Below are experts of layer 9 (counted from 0) of a mixture-of-experts language model. Rows are named router (the router's row for the expert) and show model dimensions 0-63. Each number is 500 + 50 x the weight over its row's rms, rounded and kept within 0 to 999. Numbers have three digits each.
Before each expert's rows: "gets" lists some tokens that make up at least twice as much of what it gets as of all text; "comes after" lists some tokens at least twice as common just before its tokens as in all text. This comes from a sample of Wikipedia text that the model never trained on. Tokens count by the router's weight.

# expert 10
gets: ",", " that", " when", " where", " as", " in"
comes after: ",", ".", " However", " that", "0", ".\n\n"
router:586498485392532526553423531463469509539498552481454484431432479560520562488450507454486544462510507523463515561592481584453486419439471457458528423463481453495587547496474581642441460570463525

# expert 14
gets: "0", "2", "1", "5", "3", "4"
comes after: " ", "–", "201", ".", "200", "202"
router:538370525405524512546366538573522495424491478457498522485516526500534531464411489490460560487564467525509421394536483511496530466424571485483442450427459486481578548450505476499477432519378412

# expert 22
gets: " his", " ", " her", " he", "200", "'s"
comes after: " ", " |", " in", " (", " on", ";"
router:546404539444465537544432557527539484468503531390483476471484520550566529466400465461544516468560534491466446451538482541521562415450575427444429430453431498437517551535488521523516410568442436

# expert 43
gets: "id", "an", "ic", "ing", "ide", "ish"
comes after: " D", " d", " V", " B", " F", " f"
router:548517594546519505508463452521524499487515541513395568570548525548537454436498555451466499482514484537476447404530414522447509477419468496407487494518485487456493520576520464523529519457453362

# expert 42
gets: "200", "10", "100", "12", "20", " several"
comes after: " ", " (", " a", " $", " as", " is"
router:541427524390543507595457542507548473487456493473532479469524550520537448433504496443503534513569495538488399408565524480503568435472575480405439465526474436500607613495540506552479441518501441

# expert 33
gets: " the", " The", "The", "'s", " a", " his"
comes after: " of", " in", " to", " at", " for", " on"
router:549360492502477543551426499442577514436534460451456547467525501505538517480450480502589567508567477493488451476565496526553565451447519517469393514487507480474557632499515524587512479460495431

# expert 41
gets: "-", "|", ".", " -", " •", "=="
comes after: "\n", ")\n", " |\n", ".\n", ";\n", "\"\n"
router:507486542419552577495407540467515547428512518388519501447564518582564535510458508475518492510477458490490487410536487617578512442461596449474430469502493479486513565535468550580499430521542460

# expert 24
gets: "1", " B", " Green", "202", "B", " D"
comes after: " ", " the", " (", " of", ";", ":"
router:557469534415543553503364514565536492444528536455448482440526524526507499458427493365512505473591531544440443467505445540502578400394523451448419442456431509469529570482548567510469408522445391

# expert 7
gets: " ", " T", " S", "3", " B", "2"
comes after: " |", "-", " ", " (", " the", ","
router:583411567402532495513438541539570514469477522433492499407540510554551535499429442423511520478596523577465470453575485535465528429417559481427440487466464489477572540493496525527444373552395414

# expert 2
gets: " ", " b", " F", "201", " D", " M"
comes after: " |", " ", ":", " the", " (", " in"
router:586420534427511519496384506518552478459507511425471531413520494533499542476450456475494498454566490525446435405547471515468552470416538494398435443452432460442575568483489546522474418560407419